Experts of a small language model: 106M parameters.
Below are experts of layer 14 (counted from 0) of a mixture-of-experts language model. Rows are named router (the router's row for the expert) and show model dimensions 240-319. Each number is 128 + 24 x the weight over its row's rms, rounded and kept within 0 to 255.
Before each expert's rows: a language model's description of what the expert responds to. This comes from a sample of Wikipedia text that the model never trained on.

# expert 1
It responds to: Table and list separators. Pipe cells, semicolons, colons and commas separating fields in tables, discographies and lists, plus dates like June, July after separators.
router [106 109 131  75 171 125 113 128 109 162 118  95 148 111 103 140 142 120 112 112 190  88  98 138  85 150 119  92 158 151 115 165 109 119 153  93 138 137 114 134 115 106 150 108 122 122 108 170 133 128 119 149 125 119 142 142 145  94 129 135 140 150  98 168 135 106  91 144 119 124 122 104 161 149 173 124 143  99 106 160]

# expert 19
It responds to: Capital initials, coordinates. Single capital letters beginning acronyms or names in review, game and legal tables, plus coordinate symbols such as °, ″.
router [137 137 125 172 119 152 149 127 143 166 110  82 201  99 129 123 143 117  96  97 193 140 178 108 138 151 105 153  94 108  81 170  92  90  94 110 149 146 171  95 168  88 121 148 119 137 160 142 138 150 131 122 174 121 119 159 127 122 119 135 119 102 146 131 167 145 145 138  96  81 136 113 142 122 117 132 112 104 153 158]

# expert 38
It responds to: Numbers in tables, coordinates. Spaces and digits inside scores, coordinates, percentages and money, like 27–25, 40.805556°N, $4,896.
router [153 143 132  81 105 125 175 132 149 141 113 170 127 123 126 113 144 145 118 142 130 144 116 121 135 117 150 123 122 119  95 106 112 110 112 122 172 143 156 121 126 150  92 106 118 132 157 189 163 127 117 120 117 143 121 108 106 108 130 116  98 149 131 113 137  88 109  88  90 113  95 152 161 129 133 133 130 127 142 146]

# expert 11
It responds to: Articles and possessives. Determiners and possessives starting noun phrases in film and biography prose, such as the, The, his, her, their.
router [106 167 132  85 187 110 179 116 116 106  81 110 123 135 122 143 157 100 133 129 155  69 141 144  91 130 135 138 118 174 164 114 179 118 153 121 139 119 144 117 154 108 121 115 120 137 120 202 142 145 144 134 130 110 102 130 146 100  80 151 138 146 147 136  97 150 113 122 130 140  98  93 111 110 130 142 163 154 135 170]

# expert 30
It responds to: Chemistry, biology, LaTeX. Word pieces in chemical, protein and species names, and math markup, like prostaglandin, enzymes, frac, braces, acid.
router [104 131 171 125 121 116 143 118 113 166 115 148 170 151 153 112 102 136 151 148  83 137 173 161 169 127 103 142 124 111 106 170  91 132 129 129 135 143  85 119 113 145 127 145 144 161 131 110 169 139 165 141 158  80 166 125 137 126 140 119 140 108 141 153 157 151 138 164 131 111 134 173 119 123 129 134 124 134 165 173]

# expert 34
It responds to: Dates and place names. Final digits of years, month names, and city names after Location fields or commas, like June, 1991, Zagreb, Angeles.
router [103 113 135 153 111 131 121 129 127 148 133  75 145 122 152 110 121 132 114 157 114 148  99 114 130 112 175 161 118 160 141 139 130 116 105 125 135 106 114 144 109 127 152 138 126 131  58 116 158 157 120 104 123 163 126 141 151 122 113 116 172 110 129 134 137 149 161 111 131 132 161 105 141 106 152 158 123 117  91 112]

# expert 2
It responds to: Non-Latin scripts, chart tables. Bytes of Japanese, Cyrillic and other non-Latin text, plus words in music chart tables such as Albums, Official, Heatseekers.
router [147 147 100 130 175 137  93 103 156 127 170 134  97 144 114 119 173 135 151 132 111 150 131 153 127 172 104 134 125 137 141 128 157 155 126 145 144  83 147 147 116 140 146  97 126  96 116  91  97 109 129 158 146 183 155 100 154 105 100 167 129 116 137 165 139 155 160 144 173 124 142 152  86 125 151 125 149 175 144 129]

# expert 9
It responds to: Narrative verbs. Main verbs and verb stems in biographical or historical narration, often before -ed or -ing, such as became, took, died, travel, called.
router [131 125  98 136  94 145 117 105 135  97 110  91 147 136 168 132  98 159 121 126 150 138 102 132 100  87 147 167 127 116 125 152 147 114 148 147 126 127 124 105 128 133 147 110 173 115 121 148 100 130 136 124 100  95 160 115 135 119 131 109 147 120 102  47 130 124 137 154 146 138 112 119 162 140 118 137 151 126 102  85]

# expert 44
It responds to: List dashes and separators. Line-initial dashes in infobox lists, table pipes, spaces before coordinates, and common first names like John, Charles, Robert.
router [120 112 160  85 165 125 151 154 111 150 145 105 145 101 102 152 163 103 162 110 143 104 131 132  98 144 112 156 116 114 121 123 145 112 110 113 122 144 142 120 118 114 124 150 105 124 141 179 116 146 158 152 130  87  92 126 161 131 133 105 110 151 150 140 149 137 102 120 147 110  97  99 135 132 105 146 144 104  91 133]

# expert 27
It responds to: Surname initial letters. First letter of foreign surnames in rosters and player lists after a given name, such as K(reilach), V(entura), Č(vančara).
router [138 128 100 138  97 157 161 147 125 101 109 100 142 117 117  86 130 105  88  87  99 125  98 146 138 157 125  65 142 100  93 116  83 110 105 121 175 150 156 117 156 137 107 127 129 112 141 112 132  95 102 111 140 129 128 200 128 129  90 191  83 113 126  75 136  97 139 127  53 164 135 115 130 120 121 125 146 127 152 109]

# expert 33
It responds to: Personal names, surnames. Given names and surname pieces in sports tables and rosters, such as Michael, William, Smith, Ba in Baxter, Hard in Hardy.
router [144 113 150 114 148 101 173 120 116 109 117 151 129 152 106 100  91 128 126 177 166 135 100 123 119 129 111 148 139 129 132 122  83 119 165 115 137 128  84 149 142 127 124 118 111 139 138 102 115  81 129 136  77 110 100 136 122 128  86 156 133 120 125 131 142  97 115 142 133  82 145 152 185 103  99 157 129  73 135 150]

# expert 23
It responds to: Line and sentence ends. Full stops, closing parentheses, quotes, line breaks and table pipes ending a sentence, line or cell, plus heading markers ==.
router [129 148 161  72 113 144 114 116 127 161  86 147 112 111 120  91 141 129 136 139 152 121 137 110 125  86 123 108 141 144 139 163 111 137  76 156 119  97 170 134  88 152 110 133 126  91  79 136 148 155 141 144 105 136 130 135 106 118  88 133 154 134 180 147 116 178 120 125 148 125 140 137 100 126 109 156 156 118  97 141]

# expert 47
It responds to: Competitions and titles. Nouns in competition, award and division names after the, such as League, Championship, Cup, weight, Tour.
router [136  85 104 143 134 130  98 124 132 104 169  74  65 121 146 151 162 123 150 126 132 124  91  56 160 136 107 134 127 146 129  89 175 162 120 141 130 113 143 131  89 113 133 190 136 125 134 119 101 109 118 105 147 172 104 120 142 115 154 140  93  85 128 147  98 111 107 130 162 146 134 146  81  99 112 107 110 162 131 101]

# expert 46
It responds to: Prefixes, transport words. Word-initial pieces and prefixes in vehicle, racing and transit text, like re-, sub-, pre-, water-cooled, Mid-Ohio, station.
router [133 109 148 161 113 125 114 180  96 114 145 125 170 125 149 136 145 123 120  81 100 129 118 114 115 127 107 141  77 135  98 156 117 158 160 104 106 126 156 129 140 142 158 162 167 133 168 108 114 127 148  93 168 131 120 133 127 150 169 138 147 122 155 136 147 124 163 128 103 127 157 149 103 138 154 122 133  95 138 137]

# expert 12
It responds to: Fiction, song and film text. Pieces of words and names in film, song and character descriptions, near quotes; whole words like you, love, man, and first names like Charlie.
router [100 145 106 133 150 150 122 125 150 152  89 143 136 137 123 104 160 135  80 109 117 143 189 110 150 139 102 140 149 106 123 159 135 141 150 173 112 148 123 124 162 123 140 134 160 170 156  71  84 126 115 132 143 108 122  87 120 132 107 107 114 143 120  75 153 121 156 137 150 140  94 156 113 122 155  86 145 142 154 157]

# expert 28
It responds to: Digits and units. Single digits in years, dates and measurements, plus unit abbreviations in parentheses (kg, sq mi, ft) and website or born fields.
router [151 151 132  48 125 117 107 122 128 185 133 134 134 140  84 103 126 135 115 133  93 118 151 104 128 146 109  69  99 115 115 138 161  97 119 140 132 150 123 134 137 151 108 149 115 133 105 135  93 135 107 140 150 174 159 119 140 158 159 124 106 117 109 118 163 129 130 122 160 124 130 111 146 106 127 123 146 179 147 112]

# expert 29
It responds to: Line breaks and openers. Line breaks, opening parentheses and quotes, dashes, headings, and capital letters like V, I, X for Roman numerals.
router [145 137 127 116 102 127 117 152 113 109 118  82 120  85 149  97 127 117 131 113  83 131 121 118 157 114 161  71 142 122 125 131 140 119 141 143 158  94 182 123  97 117  74 146 149  99 138 134 142 107 101 163  79 161 127 128 134 137  85 147 118 103 125 101 107 100 149 117  52 137 139 115 154 128 142 119 151 124 167 121]

# expert 4
It responds to: Country and region names. Middle and end pieces of place and country names, especially Asian, Middle Eastern and Eastern European (Li-by-a, Pakist-an, Ku-ban), plus whole names like Vietnam.
router [169 130  89 159 132 147  99 105 142 144 148 138 107 175 100 163 127 174 127 138 128 129 138 131 141 134 152  88  89 129  96  77 130 176 128 132 108 119 113 184 170 136 147 115 161 173 127  80 117 128  91 125 159 115 154 109 120 135 146 144 161 125 140 163 145 144 151 141 149 121 125 104 107 149 136  96 149 128 106 135]

# expert 39
It responds to: Sports team words. Team nickname pieces and game vocabulary in American sports text, such as B(roncos), Hu(skies), games, yards, goal.
router [121 114 118 141 134 127 124 105 133 121 101 114 143  99 126 155 140  86 165  99 125 130 141  73 154 129  74 139 116 100 156 154  79 143 155 132  99 157 113 105 117  89 119 140 100 116 160 118 122 140  89 148 125 113 105 169 119 140 192 113 128 150 126  97 143 135 123 139 117  90  95 129 162 103 112 130 123 124 142 164]

# expert 8
It responds to: Determiners and nationality adjectives. Articles and possessives (the, a, his, their) and nationality adjectives before nouns (Polish, Irish, Israeli), in general prose.
router [122 132 126 144 149 130 104 142 144 126 147 108  76 134 154 154 150 136 149 132 169  97 124 127 103 126 115 123 121 156 117 127 163 157 140 143 117 128 123 126 126 136 137 124 131 116 105 175 118 114 102 126 132 137 100  55 152 112 125 105 106 110 147 156 122 131 150 122 151 155  90 116  78 144 109 121 120 197 112 115]

# expert 17
It responds to: Mid-word name syllables. Inner syllables of words and proper names, often European places or institutions, such as er in Werke, War in Wartburg, Bir, Cal.
router [ 94 145 114 181 132 124  80 126 137  89 112 159 100 138 143 171 131 124 145 152 147 174 153 139  95 145 106 164 141 147 122 122 101 141 144 106 108 133  89 126 124 122 141 144 120 108 121 114  90 161 104 137 110 165 161 125  72 170  74 115 136 125 153 132 123 145 110 134 115  86 133 112 119 162 166  93 131 122 159 138]

# expert 42
It responds to: Line breaks, spaces, dashes. Line breaks after titles, spaces and en dashes between numbers or table cells, opening quotes, like 2015–16, 2011–2012.
router [123 150 123  76 122 156 142 139 151  93 103 156 126 141 108  84 140 124 113 128 135 113 111 133 135 100 185 101 147 143  90 112 129  96  87  98 140 119 167 136 109 110 102 125 122 130 129 147 132 162 142 138  91 137 137 136 145 134 111 135 116 159 135 141 113 140 113 120  94 140 129 119  80 135 128 145 159 158 149 137]

# expert 22
It responds to: Modifiers before nouns. Adjectives and determiners after the, often in biology or taxonomy text, like species, local, other, this, physiological, General.
router [108 146 145 177 113 165 121 127 147 149 175 122 137 160 129 131 141 141 165 139 126 163 193 152 136 128 139 178  92 135 142 153 105 118 149 144 105  99 105 147 122 141 151 121 151 142  77  96 104 118 139 118 149 129 108 121 147 117 123 147 150 100 137 158 104 142 135 137 175 150 116 128  33 142  93 136 119 141 132 142]

# expert 37
It responds to: Spaces before numbers. Standalone spaces and leading digits of numbers in measurements, dates and infoboxes, plus $, £, minus and plus signs.
router [121 157 137  99 120 130 140 124 158 162 114 164 163 120 101 110 151  99 138 103 119 114 127 168 132 105 177 109 132  95 107 138 119 147 127  93 127 123 138 139 134 151 103 127 103 134 135 187 166 174 116 100 126 104  97 134 130 110 115 102 120 127 108 157 119 137  88  95 123 106 140 108 155  89 148 146 136 104 170 132]

# expert 10
It responds to: Noun heads, plural endings. Common nouns and suffixes closing a word, often in section headings, like station, history, crash, -s, -ity, -ation.
router [138 127 157 194 126 132 112 139 149 116 139  97 124 121 134 110 115 112 141 115 150 146 122 132 137 102 172 152 119 133 153 166 145 109 170  91 106 122 145 149 124 143 157 104 152  93  98  69 133 139  97  96 139 147 105 167 136 178 147 156 131 117 111 139  93 142 140 124 134 138 167 125 152 124 131 125 119 120  95  83]

# expert 18
It responds to: Verbs, participles, prepositions. Verbs, participles and function words in the middle of clauses, like used, named, known, became, on, by, with.
router [114 125 135 153 149 148 124 119 139 148  80  74 143 122 146 107 130 138 107 130 132 121 120 148 109 137 187 171 107 118 108 157 147 110 141 156 113 154 105 122 146 135 135 117 167 141  81 120 128 121  88 123 129 123 133 107 112 113  96 129 152 145  94  40 129 109 129 111 144 144 159 113 159 121 116 127 127 134 105 133]

# expert 0
It responds to: Word-initial fragments, modals. First pieces of words split into fragments, often s, c, p (s-ashes, s-panning, pro-scenium), plus modals like would, can, should.
router [109 111 138 134 119 125 144 136 100  97 112 155 140  83 107 157 154 109 152 109 136 153 131 107 134 173  91 145 146 137 154 112 130 175 137 158 131 149 151 119 124 114 133 108 126 117 173 147 110 142 155 130 139 110 140 150 116 138 178 126 141 133 107 106 157 139 117 142 106 148 127 160 137 117 111 120 154 109 179 150]

# expert 31
It responds to: Biography verbs, function words. Verbs and connectives following a subject in biography narration, such as began, became, was, when, during.
router [100 117 114  86 162 111 124 140 134 101 106 101 138 127 117 149 127 104 156 134 123 120 126 120 117 112 121 145 161 123 155 151 207 114 120 135 144 142 110 114 120 148 110 118  79 139 117 173 153 118 126 122  97  82 128 130 135 112 163 107 189 142 129 121 128 113 142 118 161 149 131 134 157 127 122 135  87 189 100 109]

# expert 20
It responds to: Place and institution names. Endings of city, university and surname names (Brook-lyn, Carnegie Mel-lon, Pe-king University), plus whole words like University, City, York, -ville.
router [140 104 126 147 125 121 119 117 125  71 112 113 154 181 113 137 123 117 117 157 159  90 139 134 112 122 152 153 154 123 126 139 124 145 125 121 108 129 135 112 176 135 108 114 136 145 105  46  90 112  94 123 156 133 136 117 123 138 127 132 128 145 180 174 135 126 126 134 130 108 131  95 161 116 156 134 138 107 136 143]

# expert 3
It responds to: Sports table names. Team names, nation codes and separator pipes inside sports results tables and fixture lists, such as Barcelona, Glasgow City, FRA.
router [133 107 116  85 142 115 128 135 100  79 147 107 101 163 173 118 111 137 123 157 117 103  93 143 161 136 135 111 148 133 150 112 106 137 123 127 110 128 137 116 103  88 115 149 177 124 101  73 100  82 139 110 146 120 147 104 177 138 154 156 117 100 134 189 134 120 113 117 106 110 114 114 152  99 137 114 180 129 128  95]

# expert 45
It responds to: Species name fragments. Word pieces in biology entries about species and families, such as li in lizard, na in snake, tri in striatus, Species.
router [143 121 142 161 100 152 156 165 151 146 112 167 158 129 109 120 109 159 145 132 107 146 182 110 133 130 129 137 127 143 115  93  96 140 137 176 128 129 107 126 137 137 131  83 112 146 169 128 149 103 136 174 123 146 123  97 124 130 125 102 137 117  75 116 170 114  85 122 116 146 133 141 126 128 110 140 118  97 122 139]

# expert 25
It responds to: Pronouns and clause links. Pronouns, relative words and conjunctions starting clauses, such as he, they, who, that, and, It, In, often before was or were.
router [165 112 106 155 141 120  73 142 130 157 116 156 119 111 147 166 156 130 113  89 139 140 116 126  98 135 137 141 130 150 117  97 189 114 147 109 148  97 129 106 110 160 154 162 135 101 130 151 114 166 131 142 120  69 142 190 145 136 117 132 122 122 151 132  96 153 109 150 142 155 172 134 152 127  90 118  89 110 138 110]

# expert 43
It responds to: Word endings, music terms. Suffix pieces completing words, plus music and writing nouns, such as -ique, -ello, -idae, guitar, album, singer.
router [ 88 125 167 172 120 166  95 118 101 153 133 156 102 147 139  82 144 168 173 119 144 167 152 166 140  78 132 158 109 152 152 126 135 118 158 120 110 132 131 141 159 129 117 143  82  75 114  77 143 151 120 160 105 145 126 140 145 115 122 145 111 126 102 134 125 145 141 172 139 127 147 141 121  96 158 143 116 141 130 125]